Weights of a small mixture-of-experts language model, trained from scratch on English Wikipedia.
Size: 9 layers, width 256, vocabulary 2048, 31.5M parameters.
Experts: 256 experts in each of 4 layers, 8 picks a token, a softmax router.
Training: a variant of Muon for the experts, 476M tokens, 7136 steps.
Below are experts of layer 3 (counted from 0) of a mixture-of-experts language model. Rows are named router (the router's row for the expert), down (a neuron's output weights, with its number) and show model dimensions 0-127. Each number is 200 + 30 x the weight over its row's rms, rounded and kept within 0 to 999.
After each expert's rows: a language model's description of what the expert responds to; "raises" lists some tokens whose logits its average output raises strongly, later layers aside. This comes from a sample of Wikipedia text that the model never trained on.

# expert 52
router,211,219,190,254,190,209,169,174,174,222,210,179,209,173,179,176,164,185,151,237,163,194,228,169,211,176,206,192,215,196,224,185,185,264,197,172,165,240,212,249,208,168,228,224,128,164,174,206,204,259,187,197,176,210,156,210,182,213,153,198,172,219,225,217,202,208,217,185,216,213,233,254,239,219,174,216,231,259,205,185,205,174,223,225,206,184,271,166,189,233,144,129,179,222,245,169,225,178,280,182,167,255,165,121,167,186,183,205,179,172,196,170,254,214,193,277,231,161,242,221,202,137,209,147,195,125,227,241
down0,199,208,192,166,192,116,188,207,249,192,278,162,191,175,214,206,212,207,186,245,206,195,258,191,206,206,195,279,223,151,156,207,210,224,192,235,129,192,183,186,193,177,276,183,250,220,234,220,220,186,176,200,213,197,208,198,189,242,204,223,236,232,162,207,206,223,183,164,196,230,199,226,228,202,202,166,207,166,261,167,185,207,209,187,195,244,239,173,193,184,163,135,204,160,246,157,128,187,209,157,175,186,176,199,202,197,178,153,199,215,186,203,236,173,198,196,145,201,152,186,201,181,182,171,150,195,199,157
down1,207,261,159,156,192,197,237,151,182,173,206,270,224,193,211,251,227,198,201,196,232,229,231,234,186,208,217,223,176,210,168,142,196,156,190,200,217,225,162,181,210,182,194,183,212,271,240,234,188,224,153,191,219,206,154,180,207,142,192,174,188,183,119,176,237,217,250,191,215,165,226,204,184,207,221,207,186,168,209,186,223,177,175,253,171,192,232,192,204,197,214,228,196,240,221,175,226,181,183,207,166,217,189,205,162,203,225,166,184,182,180,260,217,172,221,200,257,220,179,263,138,194,200,184,219,214,137,156
down2,189,215,165,235,201,187,206,229,184,239,168,235,219,105,179,246,214,159,229,182,197,204,191,152,261,191,211,182,202,224,151,183,239,159,177,228,195,187,201,200,210,200,157,197,157,193,184,219,218,226,233,185,220,242,147,224,189,186,142,202,188,174,178,205,213,157,204,197,133,224,202,217,173,230,182,173,226,229,180,169,241,163,191,182,184,175,215,173,130,190,170,167,207,168,181,138,210,208,177,158,179,213,196,190,217,190,159,236,202,170,217,192,250,193,199,237,220,149,219,191,219,220,183,177,227,178,278,249
down3,179,178,210,179,150,259,222,253,229,151,192,285,184,186,160,201,212,182,226,243,225,236,217,151,241,201,186,241,217,220,172,225,182,210,228,217,201,177,234,133,154,219,185,222,221,206,193,209,212,231,149,190,230,213,196,185,175,249,231,217,205,169,177,238,191,227,130,271,160,193,173,159,184,219,231,199,213,243,170,238,211,204,228,250,166,203,210,227,152,162,186,237,187,154,216,183,226,219,198,201,203,198,219,224,219,196,203,241,161,220,258,157,213,229,195,173,223,165,216,183,200,161,167,216,241,199,172,203
down4,207,173,177,191,174,205,201,219,173,199,219,269,202,207,211,201,218,228,182,185,188,206,191,192,198,167,240,192,148,167,162,188,182,210,204,211,192,177,165,213,190,167,240,232,201,183,187,267,202,266,257,178,134,235,180,190,179,204,286,247,150,182,149,194,208,215,183,197,243,179,250,192,213,189,199,266,213,205,249,243,230,221,202,178,247,231,205,166,143,177,158,221,240,222,143,197,165,195,200,198,204,237,192,247,170,193,178,213,232,139,200,191,164,238,204,189,227,213,230,189,125,191,187,233,194,196,212,187
Description: Sentence-ending punctuation. Sentence-final periods, question and exclamation marks, heading == markers and paragraph line breaks, also periods after initials like B. or E.
raises: "\n", " However", " This", "dge", " On", "g"

# expert 31
router,177,201,162,216,159,153,218,229,183,232,210,187,172,222,157,212,169,194,211,167,226,242,220,203,183,222,200,196,186,208,234,233,179,196,196,244,220,205,234,212,236,219,202,161,178,239,256,191,197,240,179,191,211,176,259,213,159,136,207,220,197,171,219,217,157,190,142,221,210,152,223,216,196,203,169,216,163,182,144,198,225,234,221,176,181,211,163,144,199,200,204,169,184,147,229,213,203,211,151,179,217,176,183,255,225,204,198,158,175,202,172,221,202,169,270,185,192,163,244,183,138,180,222,226,248,231,216,191
down0,174,233,192,188,156,172,195,177,178,186,252,210,205,196,212,159,200,255,272,215,227,225,201,171,201,166,234,231,176,257,223,206,232,220,218,166,199,206,173,175,199,244,189,208,224,183,137,168,223,244,218,201,177,182,228,202,252,252,212,218,205,180,213,173,203,197,195,195,178,167,211,92,223,172,257,158,173,236,203,182,227,220,227,198,213,215,160,198,204,229,200,173,212,228,201,190,216,158,207,221,221,215,194,187,177,180,226,181,192,291,146,205,138,238,234,193,181,178,212,237,210,166,247,184,248,187,233,187
down1,186,263,185,219,178,135,200,201,217,169,140,184,230,256,256,222,204,167,209,197,184,198,206,151,150,174,261,224,196,268,216,179,209,191,192,194,193,183,218,205,184,190,157,202,202,183,186,228,234,193,220,237,189,193,201,226,197,194,190,201,169,220,230,205,162,190,226,227,191,206,268,262,214,201,171,169,231,191,234,201,202,209,195,278,211,201,154,187,227,187,183,206,191,218,273,203,224,199,205,208,193,204,198,203,220,196,184,175,143,241,248,215,220,206,150,221,189,159,192,164,226,137,219,133,194,228,246,168
down2,249,179,176,224,166,177,210,204,159,214,243,185,222,256,170,240,173,212,159,164,158,230,207,205,198,221,185,177,210,138,259,218,161,200,185,230,263,250,190,176,177,205,144,195,165,192,204,194,213,176,143,264,224,200,155,230,199,146,186,188,189,190,149,214,209,235,204,176,178,215,215,130,195,210,195,205,250,203,223,182,193,263,225,180,235,181,207,208,179,224,144,105,214,222,213,302,232,215,214,202,244,213,161,155,223,203,211,150,170,176,182,162,216,226,158,189,211,246,186,171,207,193,246,205,200,256,204,212
down3,208,173,185,206,241,202,158,201,234,156,226,203,168,189,186,242,236,244,224,148,226,210,128,176,221,192,206,188,199,196,158,246,232,226,183,192,194,164,192,130,179,163,226,230,241,221,280,198,232,191,198,248,164,199,185,135,168,175,237,165,211,157,204,195,253,196,191,173,199,181,218,204,216,226,233,215,224,243,225,160,200,156,155,171,237,191,179,194,197,160,232,170,229,239,157,159,172,201,217,189,264,177,205,162,242,241,199,205,196,171,210,160,278,233,217,222,216,234,174,215,250,184,246,159,212,185,176,218
down4,179,149,191,185,137,211,205,206,211,216,214,259,208,186,223,170,220,218,187,240,240,240,173,232,196,205,213,255,216,186,286,156,189,170,172,232,196,195,181,211,184,183,205,206,243,165,218,177,202,199,233,160,159,222,216,229,131,234,180,252,241,142,174,166,192,138,153,185,171,169,232,260,176,175,210,185,226,215,233,206,226,240,229,168,178,214,213,149,158,192,211,215,244,203,114,228,212,266,173,201,174,198,226,218,171,193,157,174,188,202,184,175,204,188,177,215,249,216,170,211,140,212,182,238,187,212,183,183
Description: Capitalized name openings. Opening syllables of words and names after a space, often in sports rosters, such as Wa-ylon, Co, su, fa, Ga-ida.
raises: "tt", "mmer", "mm", "ction", "ating", "ctor"

# expert 17
router,195,164,225,266,213,202,219,250,215,219,245,242,207,234,185,217,172,203,222,214,165,239,131,187,232,208,262,223,235,161,161,172,173,239,185,185,241,229,250,235,228,195,213,217,174,178,193,242,168,186,188,229,222,173,225,204,208,175,203,215,172,195,209,205,162,231,179,222,197,197,232,172,225,159,179,211,235,175,219,218,225,214,196,176,193,186,223,211,266,184,157,206,212,189,169,185,256,256,141,242,225,232,177,178,246,199,232,171,150,225,190,209,229,190,217,228,205,162,218,185,227,190,137,183,240,222,230,238
down0,233,151,200,210,186,189,185,196,170,195,197,192,190,260,250,235,171,214,142,185,202,180,233,203,210,242,218,253,209,155,192,205,257,249,210,229,228,185,236,174,182,233,160,190,174,215,258,198,205,174,188,211,210,185,180,270,169,209,188,261,209,198,197,236,164,198,119,197,194,158,260,180,165,190,253,229,186,168,153,169,214,221,205,199,211,196,221,187,230,160,261,211,237,97,205,190,163,213,197,178,229,192,175,214,174,176,237,194,232,195,228,253,176,177,242,225,213,239,201,200,202,282,166,133,183,203,183,223
down1,199,165,214,237,190,209,165,201,232,167,168,192,171,170,200,228,214,164,229,198,196,221,162,203,152,160,248,108,256,194,239,196,226,190,215,197,219,168,221,204,189,225,230,228,193,246,202,162,265,230,178,230,126,205,241,198,220,164,209,167,190,203,135,162,167,190,210,198,205,195,141,202,215,208,188,209,190,191,224,189,167,170,219,229,184,150,194,243,148,207,164,212,184,184,180,167,168,182,199,170,213,219,182,217,187,191,189,189,243,204,195,172,218,147,242,218,200,195,240,191,237,144,194,243,173,194,215,195
down2,234,183,170,195,221,225,153,155,222,165,188,215,184,169,165,174,210,233,227,226,208,230,196,140,183,182,171,190,195,235,207,155,213,193,224,202,182,190,202,213,202,193,187,222,213,220,202,185,158,186,176,241,202,159,179,130,198,240,174,192,192,232,162,189,167,186,186,204,125,268,172,207,181,205,196,164,228,205,206,208,190,132,134,154,206,226,190,169,218,169,233,220,256,182,177,170,202,240,216,185,224,183,150,261,189,202,220,193,212,254,177,196,174,159,165,178,202,206,203,242,219,222,212,231,172,177,187,180
down3,255,155,201,173,141,243,222,201,177,231,175,183,193,226,220,193,189,193,189,164,266,153,191,213,199,199,254,191,202,197,224,238,218,139,218,173,228,211,136,217,227,172,196,200,181,229,182,157,181,201,224,180,239,197,167,169,239,233,131,178,175,144,214,207,168,220,248,198,168,226,164,193,207,194,202,195,207,222,202,156,203,252,183,211,101,211,198,217,219,188,191,219,193,210,159,191,212,236,252,243,222,146,180,231,215,237,196,155,206,232,147,230,189,231,233,162,176,226,203,179,174,203,184,270,270,179,220,220
down4,214,174,207,202,197,208,194,209,230,186,160,208,193,149,174,257,193,172,210,223,174,183,203,144,153,189,205,228,184,221,203,201,156,153,164,224,224,194,189,168,225,181,209,193,211,163,189,206,250,178,137,237,216,180,197,205,240,222,242,187,240,232,243,189,155,232,203,247,218,224,244,185,162,195,208,181,198,227,262,222,203,177,155,193,193,249,152,217,222,191,135,169,197,203,206,240,137,221,176,218,185,205,197,275,166,160,207,191,186,247,202,182,201,243,261,210,198,225,154,143,238,241,248,141,193,227,218,175
Description: Word-initial stem pieces. First pieces of lowercase words split into parts, after is, was, a or the, such as imp(roved), po(lice), c, de(lineated), comp(etition).
raises: "ro", "li", "ub", "at", "re"

# expert 48
router,190,215,270,163,169,251,223,228,201,216,207,269,198,220,216,234,239,149,180,242,240,165,175,206,196,238,184,166,222,251,198,164,202,181,161,176,199,179,212,214,224,243,208,208,197,213,194,168,197,258,162,201,250,217,212,237,166,211,180,190,181,181,223,146,194,193,207,172,177,188,232,259,231,187,143,197,162,182,189,161,208,226,226,237,245,257,207,198,198,197,264,147,152,203,211,222,231,230,172,243,253,198,164,186,229,221,136,143,176,208,183,217,229,201,175,197,250,195,200,191,206,242,189,209,241,199,230,188
down0,181,193,176,214,164,185,201,227,229,241,170,217,187,212,205,180,224,222,225,201,206,270,210,211,196,238,205,229,206,176,209,231,201,210,240,246,225,189,205,188,159,234,249,156,211,210,198,250,185,158,141,209,186,200,224,226,199,209,214,238,241,174,182,195,213,196,187,193,176,173,232,216,244,242,205,186,188,198,244,156,188,194,188,186,221,194,165,207,221,192,191,215,180,102,226,159,188,267,236,185,201,248,244,166,208,199,158,147,222,218,217,238,189,147,173,176,234,179,192,202,252,187,179,205,190,220,212,228
down1,191,208,233,209,196,228,202,175,225,156,166,268,187,189,190,203,214,146,213,216,185,155,203,156,231,252,214,208,232,161,193,198,191,199,230,265,167,221,233,162,157,177,164,192,206,209,245,209,143,271,240,171,216,250,172,172,216,220,205,166,186,173,227,248,155,201,166,202,177,200,192,175,164,213,176,210,181,219,158,156,265,141,205,205,221,173,175,224,238,203,165,204,200,201,213,196,176,212,169,188,245,209,253,146,180,202,173,222,161,168,189,204,164,155,213,199,256,196,202,224,184,131,256,127,228,250,197,149
down2,223,211,161,175,198,186,189,175,159,173,213,150,244,241,212,155,173,149,181,202,171,210,197,245,210,174,203,246,181,215,223,222,166,165,193,190,225,242,175,206,191,174,221,210,229,150,184,127,173,224,149,106,152,216,222,202,234,239,165,227,207,176,186,244,252,198,209,189,168,236,228,190,208,229,228,192,179,171,210,146,125,241,168,254,196,175,149,156,215,243,219,164,263,224,179,210,167,206,198,181,230,189,162,206,159,200,174,212,232,200,181,178,224,177,198,194,191,245,169,184,214,139,155,138,242,168,192,178
down3,159,247,189,176,247,224,218,222,263,213,259,251,241,204,193,130,194,177,218,163,294,218,194,194,190,195,193,158,204,253,247,159,229,216,180,198,226,197,215,193,180,192,201,203,183,213,228,161,160,214,198,204,208,212,215,164,181,224,153,139,171,199,253,233,144,214,217,229,226,202,221,246,206,182,188,213,223,229,133,208,155,230,175,215,208,264,163,240,185,169,229,248,244,166,187,166,282,250,146,189,221,176,184,214,200,171,209,215,195,231,229,221,180,188,216,178,192,189,195,203,218,221,216,158,135,231,220,249
down4,188,217,217,217,204,188,198,185,175,219,162,198,160,183,180,238,146,205,187,202,226,210,181,163,200,195,194,215,191,223,222,249,219,154,163,161,136,219,214,170,191,210,244,240,227,196,223,236,162,160,203,205,195,192,216,209,149,226,181,246,196,224,263,185,229,173,180,210,163,184,263,270,183,183,211,222,231,178,212,177,259,249,225,238,162,209,192,250,209,189,242,205,201,199,184,204,287,193,140,177,197,224,223,206,166,168,185,141,195,201,216,172,146,222,156,184,182,197,198,193,184,186,209,157,184,206,155,198
Description: Word-opening syllables. First syllable of a word after a space or sentence start, such as Mo-reover, mo-lecular, E-nsemble, Lo-pez, Do-minicans.
raises: "mp", "ven", "dge", "gg", "nd", "van"

# expert 12
router,176,223,228,220,241,190,203,193,224,211,190,241,166,193,168,263,169,255,237,208,202,170,210,196,222,247,173,164,227,270,161,193,235,211,190,226,170,199,204,206,205,140,234,167,212,179,218,196,239,194,206,169,209,219,189,178,227,191,176,169,177,192,200,285,180,169,200,180,235,187,199,190,224,196,169,221,224,210,157,161,241,202,246,193,244,138,245,194,190,263,237,218,178,231,193,247,163,226,158,252,249,190,217,173,228,198,213,226,160,207,193,171,251,187,172,223,147,212,166,224,243,165,192,224,152,203,202,200
down0,252,156,163,206,183,266,181,210,242,219,170,248,152,177,221,198,208,198,250,215,208,233,183,190,171,227,186,207,176,250,203,199,193,200,218,200,186,209,147,235,230,273,123,204,206,189,181,209,159,228,177,254,249,213,229,163,242,226,231,188,216,173,157,219,229,209,234,194,202,210,167,182,219,240,198,193,174,205,204,246,153,197,193,195,200,154,222,197,253,194,187,196,170,193,176,221,225,221,209,188,170,147,226,214,191,190,207,182,221,212,164,147,199,210,214,221,215,242,238,150,219,192,184,225,206,214,183,233
down1,190,201,173,258,237,214,158,186,201,238,210,217,247,210,218,183,243,183,208,177,242,205,219,179,315,182,213,231,216,184,209,188,195,203,176,218,256,196,211,201,220,172,227,172,186,177,181,288,177,233,171,197,209,213,165,185,177,229,209,225,170,235,218,181,202,215,167,191,238,185,132,180,175,231,159,222,202,265,180,221,246,222,159,209,171,221,245,253,221,189,237,150,195,194,198,161,207,188,226,199,199,245,249,214,174,204,186,187,169,207,226,225,183,175,173,182,165,205,199,212,208,168,207,233,151,170,171,144
down2,209,233,188,200,245,238,201,165,197,193,147,231,199,231,187,279,230,156,141,145,181,212,218,178,209,208,250,239,205,150,231,206,177,207,135,163,165,166,144,203,197,198,195,213,193,151,199,203,221,249,252,183,275,219,225,195,217,199,225,271,233,248,191,174,196,202,190,216,192,203,193,250,215,179,165,207,213,191,208,207,182,200,230,199,192,239,182,224,169,171,183,239,132,177,182,228,186,170,168,203,196,242,234,255,200,195,190,188,198,189,232,227,165,184,178,181,170,211,199,154,194,255,223,179,155,134,231,232
down3,187,203,163,236,206,185,174,178,184,202,245,198,191,223,211,174,224,207,212,166,171,137,238,237,220,187,248,173,199,193,222,267,241,153,199,212,190,230,224,250,205,165,212,200,232,163,212,208,170,312,210,241,220,196,174,171,185,176,181,203,231,257,212,249,188,188,237,181,150,210,175,177,183,213,212,181,191,205,195,234,246,165,182,238,188,214,230,211,202,206,168,194,200,181,209,183,198,208,210,165,236,213,186,180,218,224,149,259,129,169,205,155,205,219,219,179,183,199,210,216,188,180,191,205,201,205,191,228
down4,214,209,152,184,209,205,208,212,227,208,194,180,181,223,201,209,203,216,217,274,230,148,189,257,161,241,213,222,188,177,192,191,158,199,211,171,198,211,194,182,198,196,228,213,205,204,239,165,200,208,163,219,179,190,156,193,238,187,264,191,198,166,183,217,202,255,196,212,216,194,181,130,180,197,235,131,168,235,209,223,185,146,241,204,208,194,135,172,193,205,221,225,165,191,152,216,214,258,242,169,244,196,213,175,155,222,175,256,223,237,258,209,224,188,174,250,233,237,223,227,175,214,172,210,150,237,171,243
Description: Word-initial letters, table punctuation. Single starting letters after a space (b, f, sp, qu), plus opening parentheses, table pipes and === heading marks, e.g. b-locker, f-ood.
raises: "lu", "re", "unt", "ur"

# expert 15
router,197,192,146,203,170,246,196,215,218,166,206,173,197,196,196,261,238,209,246,191,202,202,216,251,225,156,202,178,206,142,176,200,260,220,164,226,225,242,202,235,211,202,198,234,223,222,157,245,173,180,196,170,226,227,201,208,243,186,188,214,240,164,198,147,129,226,218,172,209,194,209,227,234,198,220,216,196,150,178,215,277,160,206,190,208,178,130,197,206,176,242,255,179,175,186,215,218,169,172,222,230,188,217,236,179,172,170,169,224,146,242,205,264,191,156,181,219,177,213,192,156,244,192,176,235,233,167,179
down0,167,170,121,185,176,221,211,200,226,172,205,240,172,224,177,254,234,202,209,179,206,217,206,252,182,180,226,138,214,217,191,169,225,151,186,248,224,198,221,207,171,149,192,190,182,238,245,196,239,174,178,215,225,238,271,183,222,176,204,173,202,229,218,193,174,190,163,254,207,189,164,167,238,168,209,202,250,223,224,241,203,204,208,184,184,245,182,171,198,198,171,191,184,144,161,244,201,230,169,171,214,172,196,255,202,216,204,228,217,113,205,203,247,181,216,141,258,152,222,166,188,174,193,191,204,225,188,215
down1,190,165,208,140,171,135,163,230,241,187,199,171,233,201,223,212,185,269,208,232,203,235,247,194,216,169,178,241,241,248,153,137,222,211,165,171,215,229,176,167,144,186,174,210,196,212,190,177,191,126,224,188,148,241,203,249,245,171,220,234,188,195,240,206,164,187,194,267,218,194,150,232,190,207,174,188,149,162,222,217,216,204,198,128,205,213,188,215,138,202,187,211,198,145,206,193,160,163,261,192,192,213,179,165,164,208,156,236,212,157,218,174,206,186,223,195,191,188,211,223,169,200,208,173,193,152,172,202
down2,249,219,157,157,221,186,139,182,182,176,188,238,177,169,268,144,178,249,229,190,208,238,215,194,181,155,217,163,232,146,247,178,193,160,201,175,175,172,149,191,226,186,190,194,190,221,177,195,194,199,216,234,220,214,185,143,176,177,213,231,218,224,190,247,219,186,236,183,240,207,155,194,182,194,184,190,250,188,228,180,202,204,211,168,244,210,193,244,237,192,264,214,185,236,200,211,219,173,205,179,194,193,143,174,262,210,170,217,229,169,213,204,186,155,263,226,193,218,205,217,219,211,266,195,198,186,106,194
down3,241,214,159,184,190,179,185,199,216,200,221,235,211,229,150,174,245,169,277,159,168,122,157,216,185,191,173,180,216,198,178,177,224,178,242,147,190,239,201,186,178,229,173,192,213,196,221,196,190,214,229,242,213,219,160,205,208,204,200,199,169,225,237,192,154,184,266,209,224,201,187,174,188,196,221,198,165,189,218,184,265,255,185,215,151,199,149,196,220,166,248,262,196,192,151,150,212,229,195,218,270,231,199,251,165,112,180,205,245,199,184,169,219,230,150,220,177,217,147,203,185,171,214,198,213,231,127,166
down4,172,161,179,161,269,227,165,197,239,158,221,164,183,163,184,204,179,177,155,229,206,212,241,227,279,214,244,193,155,201,160,212,241,166,208,203,248,191,191,206,194,250,244,270,190,196,203,199,223,173,152,201,157,193,225,203,113,184,234,192,216,153,269,244,181,197,158,199,236,193,179,185,188,192,157,223,219,181,199,161,221,224,205,187,201,140,175,253,223,235,175,244,151,173,268,178,188,184,184,162,159,166,167,228,162,159,243,232,215,170,191,197,183,211,236,209,187,249,229,179,199,214,199,258,211,174,233,206
Description: Suffix -ic pieces. Adjective-forming word pieces like ic, tic, ical, ric mid-word, as in Physics, Hispanics, cynic, Chicago.
raises: "hi", "s", "ha", "ka"

# expert 10
router,177,209,249,202,194,222,246,265,221,236,158,144,182,225,211,233,144,186,204,260,163,132,224,225,190,198,198,176,220,219,168,194,176,178,192,209,199,145,184,227,224,149,175,242,207,174,187,187,235,253,202,263,211,209,204,163,179,223,176,199,248,179,187,281,190,188,211,198,217,180,185,221,166,139,242,180,187,198,213,177,181,133,162,223,236,186,192,246,168,169,235,150,198,194,208,271,182,170,210,154,225,194,240,178,226,197,188,160,239,198,195,189,163,152,194,195,180,169,200,189,181,218,187,163,225,183,189,242
down0,175,220,180,187,196,229,231,188,207,188,225,173,231,211,197,243,154,176,173,178,239,171,200,171,223,199,203,189,226,193,202,259,198,197,180,201,204,173,221,243,187,206,217,133,190,198,154,185,258,168,210,221,187,194,195,187,193,151,209,134,206,200,206,220,210,191,221,205,176,189,252,152,232,164,228,194,260,167,191,199,169,262,184,205,233,196,170,158,194,220,220,232,246,220,171,213,205,188,260,187,170,214,180,221,232,171,287,223,181,164,169,231,201,299,186,177,210,230,206,190,208,197,218,228,246,193,259,192
down1,200,205,233,223,214,227,187,195,155,205,210,195,200,226,201,174,177,173,213,187,175,207,209,210,228,183,204,178,180,214,146,161,178,175,142,174,203,182,243,206,230,184,166,192,177,173,132,155,169,213,183,177,219,180,198,158,187,186,172,205,216,238,246,197,253,196,263,176,245,149,169,266,183,220,192,204,227,219,187,265,254,189,194,304,206,199,263,254,184,214,137,167,193,204,203,169,172,178,178,186,199,159,199,212,243,179,230,251,217,163,184,208,193,221,202,208,171,193,141,208,226,139,195,206,244,210,202,199
down2,215,252,237,154,150,163,225,186,202,185,146,220,149,192,169,219,172,195,211,188,182,239,174,179,206,207,200,178,175,208,273,169,182,189,251,218,242,140,214,182,141,211,198,206,144,232,204,247,249,214,150,191,210,190,207,209,187,174,229,195,191,191,235,139,203,225,188,233,226,220,168,195,160,200,158,177,279,197,230,182,197,256,156,209,203,222,216,152,236,216,193,216,173,229,233,175,215,146,209,203,219,213,179,157,180,196,199,200,124,191,173,195,188,165,242,188,192,190,218,190,203,200,215,247,200,224,215,229
down3,180,239,177,188,259,185,192,194,198,236,215,206,251,147,192,257,198,205,172,156,226,213,226,184,152,236,172,189,218,227,197,159,237,209,219,187,235,216,235,220,236,171,175,189,163,180,243,231,220,150,176,138,197,204,186,246,251,214,206,183,124,250,199,209,216,230,214,137,199,183,182,184,140,158,129,189,197,190,179,219,189,230,237,206,208,197,181,147,201,203,192,187,139,128,165,239,248,180,237,204,157,221,177,190,161,226,198,202,170,181,256,226,173,232,209,202,183,195,153,238,190,194,185,216,232,200,179,189
down4,212,187,162,233,195,189,195,247,221,201,218,181,156,211,179,207,154,205,213,219,185,199,185,190,180,181,194,212,221,244,192,221,181,228,234,260,176,195,229,212,215,150,189,196,138,191,208,160,223,210,157,226,242,201,172,177,191,205,226,240,229,254,186,207,178,173,201,225,179,230,239,212,219,185,187,200,185,205,167,239,168,207,209,248,167,182,197,180,205,221,177,220,159,198,228,259,192,191,200,190,186,178,166,181,228,101,233,229,209,213,193,186,234,186,204,173,154,136,171,220,156,210,171,187,217,193,182,244
Description: Prefixes, LaTeX, rare scripts. Word-initial prefix pieces like dis, per, ex, tri, super, often in math or science text, plus backslashes, braces, and cuneiform or Hebrew bytes.
raises: "a", "position", "o"

# expert 3
router,151,182,196,256,189,234,220,253,210,198,207,235,211,154,195,222,230,173,244,180,168,170,197,220,265,199,209,146,242,235,169,228,233,161,166,159,178,160,234,278,241,240,198,178,219,171,181,154,184,222,237,187,223,191,230,225,157,246,215,220,193,207,150,174,233,204,217,190,205,172,209,239,202,180,224,179,184,177,220,212,216,182,187,200,197,220,220,220,156,182,181,214,188,194,228,197,219,190,191,178,199,220,147,169,174,223,220,244,174,212,230,169,173,214,219,182,217,200,259,209,211,142,252,225,204,198,155,220
down0,146,217,225,186,184,207,199,226,161,200,178,203,167,195,201,213,212,179,169,179,255,204,176,136,174,220,222,223,200,234,189,228,187,175,182,241,191,209,186,207,201,205,254,212,227,206,216,185,217,236,183,191,165,205,200,220,251,206,206,207,184,146,205,226,270,191,166,199,198,185,160,140,203,190,204,219,201,266,163,245,144,239,154,214,166,162,174,190,228,207,166,214,220,191,217,197,144,212,218,198,231,224,179,203,203,263,235,187,222,133,140,212,224,168,277,179,170,207,197,243,226,193,193,193,205,226,168,247
down1,196,165,224,204,158,180,179,217,187,172,205,163,190,199,200,237,195,228,236,150,230,164,195,217,193,264,198,237,206,238,227,192,215,228,210,145,199,203,219,154,212,166,207,209,216,133,202,153,163,207,167,209,161,223,218,146,222,188,217,217,206,242,211,242,175,226,239,207,221,232,210,172,148,208,181,192,198,204,235,155,157,201,145,240,211,162,151,185,227,166,243,170,239,184,195,256,197,235,191,222,184,191,216,158,221,153,232,183,239,178,220,210,179,231,208,169,164,214,144,236,203,246,243,217,168,162,221,194
down2,255,183,223,152,176,209,156,220,182,177,225,165,226,196,180,155,216,195,198,190,160,223,219,178,146,227,225,179,143,182,219,174,178,178,209,187,201,170,199,240,184,198,209,191,280,233,182,173,209,207,135,146,142,180,225,208,284,188,184,162,204,231,212,246,208,232,194,193,208,205,204,190,234,156,271,164,218,231,238,181,195,290,224,170,118,154,186,192,202,206,197,198,190,187,189,133,180,196,241,193,182,136,177,123,209,163,252,185,190,194,182,191,190,178,181,208,188,189,180,197,214,124,228,212,212,213,192,199
down3,173,209,183,186,194,194,233,217,183,188,199,195,169,206,166,204,222,166,162,169,212,208,161,141,200,244,238,270,204,194,183,181,214,163,191,192,260,206,223,153,197,192,255,211,150,212,210,209,240,189,264,226,227,187,241,238,174,199,186,194,217,215,236,224,191,207,152,197,168,213,189,173,184,192,170,180,184,234,210,186,184,231,229,308,206,161,147,232,219,182,177,194,197,223,240,265,230,146,215,187,200,265,242,233,218,173,185,237,262,221,157,186,244,269,173,213,170,200,143,173,211,192,187,163,192,206,229,205
down4,150,253,183,189,210,227,217,251,209,233,226,110,185,181,178,193,242,226,192,212,175,208,219,200,201,189,189,143,190,154,187,242,217,225,207,169,260,172,182,219,205,204,188,211,230,240,208,247,239,245,135,188,183,197,177,179,183,204,205,189,256,184,189,198,159,208,173,228,246,232,152,206,210,214,173,180,226,147,230,186,168,116,159,173,261,198,237,165,175,188,199,161,173,146,197,196,195,238,186,178,222,161,137,156,245,183,185,233,191,175,221,217,231,191,207,192,171,199,195,171,250,197,219,264,193,160,166,226
Description: Mid-word vowels in foreign names. Word pieces mid-word, often accented vowels or re/vi syllables in foreign names, such as Wéyler, Jazīd, Somkhishvili, Precious.
raises: "n", "ll", "nd", "mp", "x", "rm"